config.toml
n_layer = 12
d_model = 192
n_experts = 16
experts_per_token = 1
d_expert = 512
d_shared_expert = 0
activation = "squared_relu"
moe_layers = [0, 1, 2, 3, 4, 5, 6, 7, 8, 9, 10, 11]
router_score = "sigmoid"
normalize_top_k = false
routed_scale = 2.0
balance_loss = 0.000153
balance_bias = true
router_noise = 0.1
router_cosine_scale = 14.0
scale_expert_input = true
init_std_router = 0.0109
lr_router = 0.00165
n_head = 4
n_kv_head = 4
head_dim = 32
vocab_size = 21637
norm = "layernorm"
norm_place = "pre"
norm_eps = 1e-05
positions = "rope"
rope_base = 10000.0
rope_fraction = 0.5
qk_norm = true
attn_scale = 0.177
tie_embeddings = false
parallel_block = false
init = "normal"
init_std_qkv = 0.0482
init_std_o = 0.0598
init_std_up = 0.0689
init_std_down = 0.0689
optimizer = "adam_hyperball"
lr = 0.00956
beta1 = 0.9
weight_decay = 0.0
lr_head = 0.0116
grad_clip = 2.0
warmup_steps = 380
schedule = "wsd"
decay_fraction = 1.0
decay_shape = "linear"
final_lr_fraction = 0.02
batch_tokens = 262144
seq_len = 1024
doc_mask = true
z_loss = 1e-05
train_tokens = 699600000
steps = 2669
dataset = "wikipedia_en"
Below are experts of layer 2 (counted from 0) of a mixture-of-experts language model. Rows are named router (the router's row for the expert), up (a neuron's input weights, with its number), down (a neuron's output weights, with its number) and show model dimensions 128-191. Each number is 128 + 32 x the weight over its row's rms, rounded and kept within 0 to 255. Numbers have three digits each.
After each expert's rows: a language model's description of what the expert responds to; "mostly gets" lists some tokens that are sent to it at least half of the time. This comes from a sample of Wikipedia text that the model never trained on.

# expert 2
router:150132131147158109154137089137135187104133084106162167099096145062156120080170130161108172083094158098144072110137155131127124147167063190115131107127160063175095140120126158098154099097108108
up0:139125130100147101120128112170139142140139139130149189120132130178207147104165046141097091096122097139119111124140160111143093138102103124144107129135163079083098119065169115184071149147050051
down0:136146122160102115110136115154146156123146181118140092120175153160120124120104126118137067126133114142153105132174103161124147116088101117098119155114089140196169163166152137128104193152164069
up1:103133111122112106102122147122112085137152154133104090134091093109145111158211097134100129129127110154052077114184119115105088092156196142131174146081067133113084113171134117093124148137115116
down1:172084079075081187159176153137149181190129116139149105159109128114121133201162107175118144153128137127161147156093104057122104147094155110159070106136118125144106092137142143142170109137092116
up2:112087114128131116134174142123125118181132089143126155118139155117138116128163058105165112094040111100147164114138105198115144173121121118128118110112142177084156077125106055116090119048138157
down2:097077072144165094163118133110144185122056162141111083129169167113120133103169127112070105158220175116151107129153161154110135147093162133176101175086108126101204083141121110157067161164097145
up3:129138159170161026095133135082074095141159157103207114131183137075169070091172140104140125070138180080093166163161121147099098101167123112139159137106168094089145104177142178089186108144078162
down3:124097183129104168104108145140178152135197126172107104172078084209165149151146115131121199187137166116160128156104129139130146123081158164065121045116120085120103178078070108148128106086146123
up4:137136118109146136102139093123102114104154115113165096154183118132111124066174164109166168126092137173124147135103115128127149166064140080139121100092121155094117143131090101083101157132117152
down4:139131178113110144147123131074146132114099118164089128070122099113149164133148141101090143137113083151140146086155143108158065114123151124131161200133142181153195134100084104224124140172168126
Years and time
mostly gets: " year", " early", " years", " season", " day", " Army"

# expert 4
router:135141152115119096116112143118147151107155046104175168124119115081128141098183100131128169071134125077142124082117158163157114109137107159080125080119168084139053116132133137105166059058083096
up0:137122151132135110104134131062156125160082068136144126121152142129128156065148149184172127155115102098180146124147160175146094095095163102123137146145093104152082118084064131195198167156093112
down0:129140108127116056118075137101149088113138156147143062137118079090077121102127100087112183128142201120153153078133136135076242135121131142146103131082120135155126053133145130103060125118114192
up1:166131136153126174130166125102078110153082105137170103114090120094093203146109109159233150093119131160144170136108138158133130117101158118094115109160163195123174080077094043171118142124173153
down1:126079157165065140082117120121135143147079152120177070049131113130150156127103140121143144115198109119142125137127145138147096132143104175198134087131145156170133097126113106060117137105137107
up2:097108136180084121065094100101094091107135148148162126097166122128087093151091133120139076090123154087123114156225140119129155074115145095097083118157188087105138108143082169117148068102191128
down2:145111099112184096080114134113102072091077151096179100126104121125131109151157103139126125106133112127158097116133110108071167142145102176173117123169103085139094129165077146120174120092117150
up3:139103130121172134145111129177123100116098111113165141142148179127134205126176128157196120136113060158093168120087155080162119145121123093086077137184165160110137132145142140127156125139083136
down3:132115132131198106111189139130070161144073121142097175108120151097183199201107129121143140119135087162101108122117119131136078133069106112181122115107136173120127151156145076115125137183173144
up4:080147153090158164092132154211142111109133152157166142148107085125111141137109075122175146095121135149109153116152161074176112173128098129116097113082163141068157110167189157166088113163089142
down4:131076137151126131107091114070161153173110165154111171101100163111124124170049100176160139181121142184102142135096049168148055107112144148099142122083139136124131125139130133112172174122094160
Table cells and digits
mostly gets: "ul", "ing", "ise", "ur", "up", "in"

# expert 7
router:157082179132130100158126096116125190116162055074149199143137144095151150079171129169140166110082165053118088107150168131154098128145121179108139131133145081137101114110129149064150103089074100
up0:119179179136106158154160128138106138124084081132128197125134094119142088119070134084110149083097126150149140115113114163163204142126119106088146083152153172146096133025172097119125073060103144
down0:128142185105087114118131135082085150115071102105142144158057153160134113114053117103106187091194105141134086143193105146131163201091058136187114199101146169117141116130117105171138108166197168
up1:177045109100112148122137127129131163146085063134112114076111181099097156097130139058150181137118132147164162156149108138136125148121144163144166129160159128139137126168096059175098139127105154
down1:163167118124150146144222108115135167133126121143110137098068088067119121092174116194109164105126145166161138060181122127071111175110044185100152131078075066122090181103147092199095132084112115
up2:127076127168127121124240121147113157115161114125120116140134163093088126128117166068138107122106107118137129141155145113123103118174183187144109119126120094152128173172163111154129137095108125
down2:088102101144143115114178151182115118107129144144129083089154144104103113142130106132129144146113078130151153146147132100079149080212148105089126115116117136158204145121118163100131236118113060
up3:113143140142092132134113183224149096132100120093182133153145114170105071133070139179131084078078114082119146083153163115118123141162087138124131144162128191150127089131097170083109096079115092
down3:112102137129203102117136108095127070170104160071175116115132129158176119128113137131084179143130154133131166159099160172193072203156108105099100165149131055171093137103088147140081093113101127
up4:123170134133071172117096092120148177169140081108146098132127146150116116141132102190103063116153168169141149133126075186116150172134149106146126145132102167074074135130203142108134079147114177
down4:150089120148152126171103084162106094137076184100086100117120119095153144105183103185168153176108098135103150121122123128124062176146131117096129080116089067098131132136118162107135162168099150
Conjunctions and connectors
mostly gets: " and", " due", " but", " through", "—", " or"

# expert 9
router:170092179126164134120112111133132144105160095080141162122133104121103165093204140159109177096071189107143084084129182144159152147134106146091097085123137068144077122112133145110144062064111091
up0:163149121048115147114134113100088103149145139109135080116145175113121085183221110120145043114121143177152121133134063124118120131173130084109137028099115126138112156160129108116065101107092139
down0:151102143185127186108097135145155136129118139107149107112153061125076129126137183149132176144170108132138138140154147139158141130107175147146098164094144138170083095136118166158156134126133076
up1:155134095149110122106097140114139114115130111112094129132120121126142142119151135145127153094117086065128111138117062062104089169128115088100136133219100080100117143084133140150176178116164185
down1:100201110157112091081153095121056168132126169159100133161153139094170078117156108111116110085131062131082095161144177136121097130103088095154176127156134130186164107174201080116118116160142111
up2:163134137064106128164108136111107106154125142159103135143132133142081147170129126120164094097117169144072217134084164108110088092130083131104182131146145118123048110197131110141135096180069164
down2:084140086095148139167060178160163106070196108128151148156133089129118144166116110162096115123148168117142086122089116133106150115077113151137137148077082110075193171099089114130135100059145196
up3:093112099148152080149203153129153196122126113122115134107133085115140172096113090112084129101100142078097108077147149140119172092116097152112154153112094114190134196148059087128166087123123127
down3:174116078149154196100153150123121090126096139176077107069125124152118152119161149140182134130138102162140129130110120097191149147133130148143145152136151118148125113195089119142142109137186129
up4:149142144182144145150143125121111126107122133182126187083163141121179139148172156140125125079148131100075189077090159139183101104145170141104147138099168119118144119177125150122171150162059158
down4:050098101174155115120136113135164155100089104133147131131099166152108157143124141191055165157134097091139165143104133115118091113145125121186140157131167168106171198094096125157146201116115103
Parentheses and date numbers
mostly gets: " (", " W", " K", "{", " i", " Kh"

# expert 6
router:154105163151125094161156127117105177057149063067170154117116115077129139110127125171143185085044138083119098119095142132123148131127076151116121087116132103210079138103125113078117113095110137
up0:114125107106121149102113141109133118121107157123197080121148104122169049060145096181136140143086077127140137076137093135124119137142140106139148126088144121104157156101147119081122097088121129
down0:125184103081111118116181162137152109167128118097108130127064143131158136123107135117105145077092110133094200137157179135042170119128051100155148161145182185152104086196112142165131130167128167
up1:150148089156084070167121091176150159127145150055087150152096127107163124124155093152110102131106148140147182103142120117083141142132128111163102118148112155114049094131150156084185109112163088
down1:155095084137088122155117177164121092114136106106108130131146127159106194120118109139091112139123075161124197143137193172117151188177090107156129118156128134046129139110099129137116146134153097
up2:090130167185119115171141161167112188117125026145206104081158152142155103137130092116100115115169119145097089115108117069119139101122144145112093140161081153077104154111115159167154115140149084
down2:189079130063132091146119119105113084128115158066166123134110118164160123179090160138108167133122103168133138152127079141122128184113162146110146097150121184131120170104061111107159176073168167
up3:093186133117120092106119116134093170116158125184118154156119082175171196116157145148098114116168149148113079114151111100062142134124071170073109180094146062104131115115141145161083168170156098
down3:114132065061156091142115093125120150132171114090126091134145108132125171118168146167126147118102077153151057135117077164128109243117076144129125181181104166132081141127112088121128159139085143
up4:107156152130074096085151168095123129157204132170098052119147052129179110123097092147136163111058152138128087168112058136118137106132139125174079140149191102106145142119207143114123111130166147
down4:132180117071113128085154141140117085136126147120119149158084182122082169146166114177123149144169136087194099171112122091134142105163155111143094161168148171121170168124092131092170116083155138
Directions and career verbs
mostly gets: " South", " North", " played", " against", " West", " Central"

# expert 15
router:117125124133104112159135143075161167113155112097175187099087121107170128071133129100155180091079132102141099114110120141171084144131144135108127081145142123117086121101149186091160106088102098
up0:133138100143137169147235135117039100136181115090110138155077106096128125186105132141156156094160127151154117166135152107091088131096176106164136126126138127139110062171155166135166092109084102
down0:149101131121176086116117138119130155046083124164146077138116104129116143132190157109109086150150136115145132101138110129112114134118170112090114143169117104114107167121082121134181170208171131
up1:120084130131148092121105120184080099142129151093087107095160168097116133191135127141115122128124147151164144088100124102078188176106125104149138104164122138116142197121152120138154124116133118
down1:034174173082138086099089135134098112125177143164065147152139169161114133178096126158165113136049119097143106119190089147116151140063132156092172163078086155141102121147139174153093132112170127
up2:177134121175149125092139133122145210115148097099123166100175089178143121129131159120137099111157114122135111131156106091131131112189095144142142160154097100140137141194149139145108116117064156
down2:121164163111104134124119110158134134133051122147084145150211162134113169118150081128177168104110101136142122143121144095107120126147107128106176172163129082114136077164060074139121079126118164
up3:149110117123076113180141059107061093152107109164180138207116177129118075141145158129090128052140119086108203159122137099133135161105107143077136099108184076114119111168110085088159131130064148
down3:103102187085138102088089074142090136088094147097110050177111116096131141107110148119117140179082090130133138150132127118090187139141043142164139130149089133209115121124114141120099120084133142
up4:136175141130100181125169117140153142153142129125079117208102138104111095168133152083162060116134120086173105128080166091141181140153138113173085134178136161135108152100126116120175087125150146
down4:087096127133146106109074120141106137107093156066129116148116081054187093071102101098117108092150163172174128204101114066160119129177145137127100134132096154145127134127132096060213195183136090
Field colons and separators
mostly gets: "):", " Union", "S", ");", ".:", ":"

# expert 14
router:135084177141115106154149118138158178088150081063175149155103137091119125078189098165098171058126173128145126118096158120109120145159077170083098097147157101149108135126142140118110089045101111
up0:175117108082168140142079087073127167168098136139149094149145133143142143123132093136165100132109200164067097075097109081168156140133104133097120095148110082110110106069140090125126157138066127
down0:170096121162161172090098150138164131144110156099169173112137122167074122153092233144095094204147102095105112182103168126125174164112136114078139115071130214162123126157185157187123111127137158
up1:116076114066121122149114159148143138097191175121170086139173046122110133109099157133095183167115133123142132172106083129110094134082118154154154133167131094125049120142113125085115099124176110
down1:162121126138158090243118129098157088144153091117161092080170135070096112149176167131172152134138150145127099069137135190058146129163145137121077097076141159168081205145126158134126107154120092
up2:138165105088112148142119101111162130145143126139156135143116099156128131098123155109160106063152148141116116064100168128239167128100144094059125138159114167151133171114112158110218105149105081
down2:133140133100127145116181125105128122171152126156120097153102114195084120148094141106142144138126180166102097130106136169188149110130121130142087172124106137123215163133106084125175121178164174
up3:127105159110144155103087131098064174193108165101138127156140097115091174203150152147165162101136169155127090156073093066157145124109129127140109095139156146173117109130133057160114131097147063
down3:135087113190159155135106122121130081119132166142150155157179061145148104099144102156183043168123116135107164123114115102077105113160152090086177102136133129082129050143128169087203056135073108
up4:103171113164141126091125083148109199108197122092115160084137117135130112167078140095145085148128085080123114093100166090162154141112087200081139176076170162150113124134191113120124159097095134
down4:121179128121143110167105076123100180146154155128106111143124132186158176162124123136093057194140122104104107153148090108103136111151107111029133082152140148140070124123144151142108164120197141
Copula and auxiliaries
mostly gets: " is", " are", " was", " be", " can", " has"

# expert 11
router:199130153133086118127145136138147148127156069073179157155153109094146153084136146151118156054103188065144105083122168140112138130155120165109098098170181068173091125104143156088150108058069117
up0:079095130120147109136128174106122166074175097140174172126115179127159139116120136152105134114122132047079103110113171146159125115145150128115116136114153067124094135088136167088148069077088134
down0:118104135065135123128121156133098177131128145151089128107164109091204100109138125117181094104136114120144125161177142150121149130091115159174191083105141118126112116111117145121125165176146132
up1:094154116141108116113152149108111124045144108067083156164141086207130070101112130162166116145148098134093133181158122109169144132131132096151060113119107138151090138188059151118133101095163113
down1:115072142121172159139117177117136176145084133136175148185129082141131157133128157105111123167059146156137108164151108140154150189077095156121111122144099092095078130141115154136149148149099149
up2:174105139224116119176148175114138131096122138116101117125055120101135150113122136114099198126096146092113158112065064091140095156161107098113129126143101106094070166092134123151153116109130130
down2:103182160116173142134162126117160091124129178158150114129092144120165045145075093148075139152103130096127115124106152165133071108082112123086093153162153175112046123079064117132132153109131138
up3:107151096130121115213135187116149121113114119128105154109118154126099139130144131067096185177124135102117104108082108132168114152171077147055118100120140090151134123102162164120153112109175164
down3:128117176119126132149144117115128143027183151163121101142161180168133122161135087211136154120127140099171084143143148102113136102137119067160139125124082156093122174099121143126196144154182117
up4:194126187113135109111145110093167078093144085145111160103118139170140123174099159136132142117135140087081108150153166150143110151166106162132104173154180119155135133120156130135133131175160162
down4:106108143129153157110082179120123164090159091121144074087167112104086122193152108159164128106217153162153124134071180162178105156188170121139114155192155136122095104150098130100123043176177099
Sentence-ending periods
mostly gets: ".\"", "\".", "\")", "ma", ".)", "i"

# expert 12
router:159079168115144093132118124090107171135155084115161137123124159115172134115166097135101129084124116094162103109100122123151115162143088159117098104127153064138087164069149138098119100090098154
up0:191160176065144185148215105166136119098109093142126093135123073126080126089045089156104150193081129168159144114106149168157142174125127154134149135123111211186143153103060142142143148106151111
down0:118140124098172187121182112163120134125156129130166167094138169146150103115126120113113120100091081147106131061138148169177158108036117126130140091084113117126103146141080148132163131148167185
up1:139200134093102095159158120150117096120140115059115142135135102087106084103098178129123220062149093095152159112160150186144174074184116102111147115167170121125188081133170157071118079129055132
down1:091103120103157121167127074113107167117141110065096165057126134113158107063100186143152150128140109132143129162128137129118195085094122177123099068159164087098074108119167132153067134151152158
up2:096101117137145089121180141116190072147151147060115139147121126059176089063120178140128156125155118174129099097167154167109216131125137119186089127155105151097087142127107116089150087168177099
down2:115119065112104076118139171130092136134093168110095119132101113106171153137102105163147087095117139145147172117091123145141131063081098130112116092132105160131125128103147125120132248171112140
up3:104144120173108173101147184118169159135141126037163129099123088111139098115124089142117127095140119124125121118156095185173134160191159187108119135194110144096114173112119178118148119141132095
down3:108131126088084148109159145157067202092131132118184118161182084126170127174108108029198154125106100087074075119130139155207138111125097139179160175152137146179127148123140140078068144157119119
up4:133105105119129097145119130155125163152142134114110163091072170104116096147098102080157183168086174075096129087186116121095174093099171152128165151102147210143146146090088106161194145111164090
down4:176100106141088085072125100119111136133110123147149051135150160216094151201105112114148088152142127108116194133142101079078152117105125118096160202104131145120111168183148079156130187118124186
Line and heading starts
mostly gets: "=", " dis", "In", " Air", " Mc", " FW"

# expert 10
router:157120180169135120157164142125141179151189112109166164155129130122154170130161144153154182092106179080188131128135155153135139184151122189125151108159179112175115159141164148112169115086114142
up0:109210131090160159103091162183130134116110124131089103161093195062173119074048141093138132139143133135148117127144095130130124113093139148112159107099113139126139117152209141096182112120121121
down0:129139165071129140205165159156115157112156082088151119204094191099087135126112122118124144166154144120173177151101164114100149111108108147082179097083123134103089141161119103107149038098113117
up1:120127114158159152109091200172113117144150103066103154180149150129121090132139176084080072056149109089103117143104123109074085081146109066126106069084140122145113153150134159134136138170146139
down1:056130144104145136167092135191089083154197195113074094142177071153139158111113144113156138105180151118107100103167155167179130125198140091127084117136088129111162117146071063119142169098125153
up2:154089106122150041139156105176077109128084081095096154075091186087100101145087107118169110096154147127134119155173122112111121059187052116131132101093122081148121113102170106131106132146131180
down2:129079116145137129111096151121089113107137092140160086138152186187137092154122167119123115103165192090138119137114129142112170123116096096105102041092149131083149161151157125103079129093182167
up3:125153128119109128137164157142123102115147158091103106099106131121094153149083206106135144112086140173070124137122146144153112146103157061140167121127136117130110173129201182028153097126155090
down3:103112139132103121117130060111139155151138172083138052133151167121121128105161158090130138128169119188109131083121108057164146127150091147113103098139128133101118116136156125148136194074128098
up4:140148104140179123129151110157152100069117128155098142099200083118125051151204133158051116134154080112152105147172087093103147153135057143112090158128146110106146138157117150165097151215107091
down4:173163107149160129107133122108163157096087111108118175103139172138116143059117085158111136154131110143140103124143135180203126111133121105176099139204102058095087123076117140130089121121152125
Proper names
mostly gets: " William", " United", " David", " York", "ari", " John"

# expert 3
router:149077164162155081142159113140149189098184099138187146115132083094144163060160120179080133094079165078153096080127134126149118167152105191097095115152143122130078130106122141071136108094150147
up0:154131174163107148064083117152158126119141099070055115165134148120111113056135111140119161111116151097180132147081175164122124084119121135071101109193087163137105153135118117106198148096097177
down0:140114132173066084107152148094159116099108111103051164154189117128151152166129093106107098111160201118152135136067067160075172122083124153168100103186120101091108114161098120157138149066125142
up1:101187112178156154133122136145088143122161078098117140127143166110168101076127140108126144134097102092084198095196138103152140068169120124056144173064106092105192122181129142095121141138125132
down1:151090117145143160133125129071082131174118119140167087143120084220154182143149153113156123180127126123112126188112112175156116156099164137150140172128126107093189114106115131164132092091086074
up2:190162141160114178138030144153130150137103065099108099201103144156134133115133134121166109067107097145169131020133081178157131111119121081106120128138130092118131100136168114084100058142133149
down2:125112087139126119093160097087107137149129154111114145098109149123129089155117113149126142127098150130177128158057053099114101153142190151183126128111200153128081199097181066097151088092106095
up3:121143114154142119133123128151091097053108076161098164185110127086169184126115148137095117090164066149166122121150095151158119126117094144087098152084170166122132142117105139167130118119154131
down3:134184124103149118135061140097092169154115084186095079140126116181136138131125116127102106198083091116221150150085120112135081128106096133137110133097055157088163122171164089169101166156088146
up4:149123153129175164072047128095106113168145144150151123120146159154095144178115051062131137103140120164168152142071117137144177212138184074099089099104141110149102142109137136108138088096102147
down4:094101156138191160128139128167078070110145111133111119110139120127072122126122179102126161082119098133110161152114082161123176102173082121144124063069161133138133080178085149115069141131087118
Infobox list starts
mostly gets: "-", " Coordinates", " Binomial", "ame", " municipality", " Historic"

# expert 5
router:188110196104109095151146098106163168112166078087169211131134128102108117107152118160140172106117185079148128119141157132111152190148069134106121103148137117156080146091129112134144097087105142
up0:061207101151084135161103180102113154118181118110119080152159118090121172200170127067082113122192115118173166137149105150116127088089121110110135114166120162072132187198119094172170124097165143
down0:069141155166136123107100137081068169092107114160124174132110093114126173120134036177145140134053112146095143217070053109161122135194134045141175179158117194143138110107142119131138174085125110
up1:107108144076090149086137126155181183155140112116160152192147173116122108079149143123138120148082139162130146095120130141128122086067186100102157098131187111101078100119130153133142063128088094
down1:111157095115017141096110154166189119171108154155106083136143165129126203179115135129135159096119140133077130150098174178114131141112115077173152095131129126155162180094127168124131105147117124
up2:144118164071114058170116114118147147069125140115121141109160115129070068137131157115097054114147088179102108115101132158124124192087231139077122153175138098138120138148068167148142147127116143
down2:121142134094119116075117181149078140134085096147130154150145130097097124169103169131085155089123136098091124198097133134102147148089151133057113166140137056182102133192091185127105126138187080
up3:125091129089133145140146172139115088155130122126147104094161084124188144077129146136089157109097108117090107093074145071136123137062120146114181088155112076136114137201101201124181165085145149
down3:087118147025125158156160098105127112123099108143127118106131126098116133071147127134134037095119102102104123034102133125102155200099106138168196100098152089081103113156140097188136177147125128
up4:089142125156105150130166179113070099095147087140143081118146116077126118160119128177156126089142104140221171110072098141110100144101155131137161125093126146108155161154142124151148119107114119
down4:183197162137145107122140135063092126129093150149113106104092117069120153109038096190118200119093103163153151126079130166158138102115092085175113150128148176177152123154144103141206169144232096
Music and work nouns
mostly gets: " music", " artist", " vocals", " Turnout", " railway", " album"

# expert 13
router:158119186104102122158130120156161169101157097083171183138131148093124115096157120125123143082117160069150150118124186132112144111136092192070105110125129103161090111150132150078153075042120109
up0:136140111139160126141114108125142148145123103112133147132092171136136108045115055143176110094050137136120132131127129160119142182171184085124105117112103124126140078111158111059088112150142220
down0:134151107130132118155164091133119105122119133185128161134087096114130129116117196157063151146139139142166163133139138164147119126157110142103133109164084127178087168129086112125085143102091099
up1:128124116118178118146114155093143151170164108148112157197118139089160103110128109156132159156113146112175122122126137126171093130118116121068070142116157106110147054146128076094159147076149090
down1:144148084127125109155126149105125116154137139109082120183101116161111180202164123188079127170118151146091084121130131200160114167074149125115164056209170131128085193102111058185177141143162179
up2:192134150120098146127099105091146223139142131102077084124162152134119169112099085115180115136122163147144115175157115108144056076128156126139090101114150161133078118116172202173177116096085094
down2:096092107117115155105112171121106102117120113188064138076123156150099148179133153074137130151159117080098078132144153054098110151146183116187095102120131145099153125221146126161162116067124121
up3:116093110113162110176127135132129180158132080102146123189145052094154161100172141126165117117116117076136145063108151176104120118172112127080109096102156059147107104125119162102134133055098121
down3:098122111067130157159154113160130136129120103137091124104171137084101112170110154138043096133109142126122144120123135089138140158134099105150130125074086229072119106099162195102147096149143151
up4:093173103152161100171094128159159093115183118148125092123118109098140135113127139171126084155033112121171078127088079131103191078142120179088100213089140165155155155151124080133123120147130122
down4:139107156093150107158070185167173047107102136102072107132117190140145162121109129133129127124129164164107133097122099115106139119145113129167090145045165086134181152083100160125097193160072153
Apostrophes and name suffixes
mostly gets: "'", "’", "iz", "ge", "ent", "al"

# expert 8
router:160131184117174124123113123132160137094190066110196134125144121114124123095149113118143119056063116114112106096111151166158133149131105130091089085138163026110101115119123125087128063073066093
up0:183133165124122087086174118129087113128178108159118103076118098074163175130128161190164086159048172092138116161126172109143077100137143077124141128113130100144093085133131125168100147066130163
down0:118093164149121191090137203074119157097151107089123107163131060153133118107139121136069120159135170115093123110139181210135115114144149143161131073155098131108172159149070134138165158139160106
up1:127151179140114170167134149146127139203119075082114147157078143107198123094186099185109172157049134163112115090203114133153182150127133086125199150114056085132072087078140160135111131104083079
down1:186131163126137159090154106061142121157078152114086114154033142111199137129156179159110158173151169175075112143114098146117111091102162062159148153116157146122130113130106133181069160167108112
up2:144168181075147152104118164132122136113081126125135093078124088098117129091101134170084148147154112111125061101116112098115076114128163111157067107116185126144141150122112213014119092141156149
down2:115117112094141165077114118142199127061167171138114076110141145085124059160136093151103143139157092174102145098110160198146089120165122102158071132109158177102062148084144142115131074101108132
up3:122127150101079091124112061168120116114147120156106181107095118123176128165154122101066192096125162117154155163152085100174136128075122110133093179100109123105107136102093128137127105137092154
down3:180109121069088143130181148143108131125154104126106134083102116203148104088145140053077174148146156095159133147115130122110115191134120111120068164122147153104157134117109112071073123142151129
up4:165089149106142160125188153146179133091122119061098149116096103137182146083093144172164103165174067127126090127147088108193151114133119088118126128145109107175151156099076143141149145101107117
down4:107139132138114192175165113089164123169091142130156121121051075137155088141100103196084144113123218169132121124140082139065124141129101083149143099142136169091094095091182084098100176167139101
Sports table headers
mostly gets: " h", " down", " Goals", " ch", "uck", " Result"

# expert 0
router:176120188126142139135158125095103169118175070117206146144133152087114156090121157139097176055089138081132165091143165163165112143130090143051149103111172085160091138141122123121170093081101125
up0:073108139118128093164165081142172100112175109135102115117100124062119141155106099126149099158118096124080127129107144155148137146182150155052125128111117146152146139129130084133160097151079117
down0:122090082166067163147100109148125180133137149123100112122162178128083147078123091069116108160142105140125185111113116148151133142139141164109171145145109108100150171128141093123151097173155090
up1:043121147120115154172091112157168122082136082099104169120175117083105159083110108170133143114126165170118126155145098189090132152034106152137137146135116154137169153113140139124131130114150151
down1:114115159184132092188088117105106071122083090090135083115135072106206121143136118150175144137104131150158130133079118133121113111139154125162123079125199180091180098055124155129125169114104177
up2:165212163148102109105138148120148142062145124065132130172089146113077165094047144151101122154121218099118123116083174102143169185104120106128153183119109171129111116079180117136116111133123195
down2:138098151136108153112110164130149152222083145174104147144117057168097167143130095135150148090143089102163147168139083076115120103056105124095150139164172131064122122096123106138123107145129157
up3:089051121069128150118121121166143126097104131168182168175127127133163097179131121062090155115155169089139074145105144130095102142188149152110081099121114143105103057161149139080143075133174138
down3:143074115168130138171113132159154130123107115076138085070096096155111099117144135165082119174111149171139141127169111125135131156103158114086114125162064111115116093106127126169179083137221128
up4:094106174181123108085110177104121123144188108129124083159170125140157180137139111068120090123147152098125093110146120176117157158124145138101114121122127084101087165079158172067130119180108097
down4:097145137144136123155115114132079139156113132166120101132129158168103184113143159045105082130116163127101132065152112166098109097136173101159114129136088114099158172134184159144163163167145154
Plural noun endings
mostly gets: " species", " genus", "ants", "ities", " Species", "ors"

# expert 1
router:131110165161156113159126101112147140117166091091178180127123164075120126092141111155107130045087153117144125109119141128098129128163116135087118079175130079159088119133144124109167057074064080
up0:208180172074170119120084097078113094113106154144154168114110170114062111152149130109178111137127186132142117138133155147129120110106142100105102086186093124095154168133084163105157152129125158
down0:111093118145150128157082205139145158168079130123147103115110147168128094161056127130142101112059084153127123108117189175146143113124116102132099081161173197112119173121142109082136144127164165
up1:122138107166156125115179120126118160099148134147094094099143154136120119107054104145117115137137100131158145160104106133119176120090095121169091121111134128168153121085128152161215198134159132
down1:158108174074156144113126115178098076134154145128151081119162092128125218129132193099158110132185133133091107151134142198136152137135115101117058216143146066116113100160076208134121116129123168
up2:135152198117156112079176162105145142101079144118170161172119132154176115152087079143099153164144136126147091079171095132084194171158140175206133149105152159139115126123093129167147131105104136
down2:069119204101172143111150102164127130151138108179108192139097143150141117133126112138188084191140062134118117178140085149081124117158116173130152142111132148178116130134135066155117098149159163
up3:107140164113112108194084153144153100120107128128117154104125048138113121166116110191156115126118133106069142158046148116171130094120114101083108091084146185173136051169170168154148146148100160
down3:105094128133123160100088119100118132208073113062124144128089099132210068170126168113117104098137136140110125144126081166105157167141128186128082101101099076103154133097108154133139173120169108
up4:137137109162093169142152152105119120144131107136138103121128123148107142134128115126120132124042148140085119128142073181099081127202064045160151111146115142109102084119147136153113062088089072
down4:062130153128070122092123121123221128157073122118127127101086113139164078151063181171206104152092095126151148126127145118199139153092138173131179125157105162130112109140122134112105113103112129
Year and ISBN digits
mostly gets: " well", "ih", " few", "the", "uj", "rec"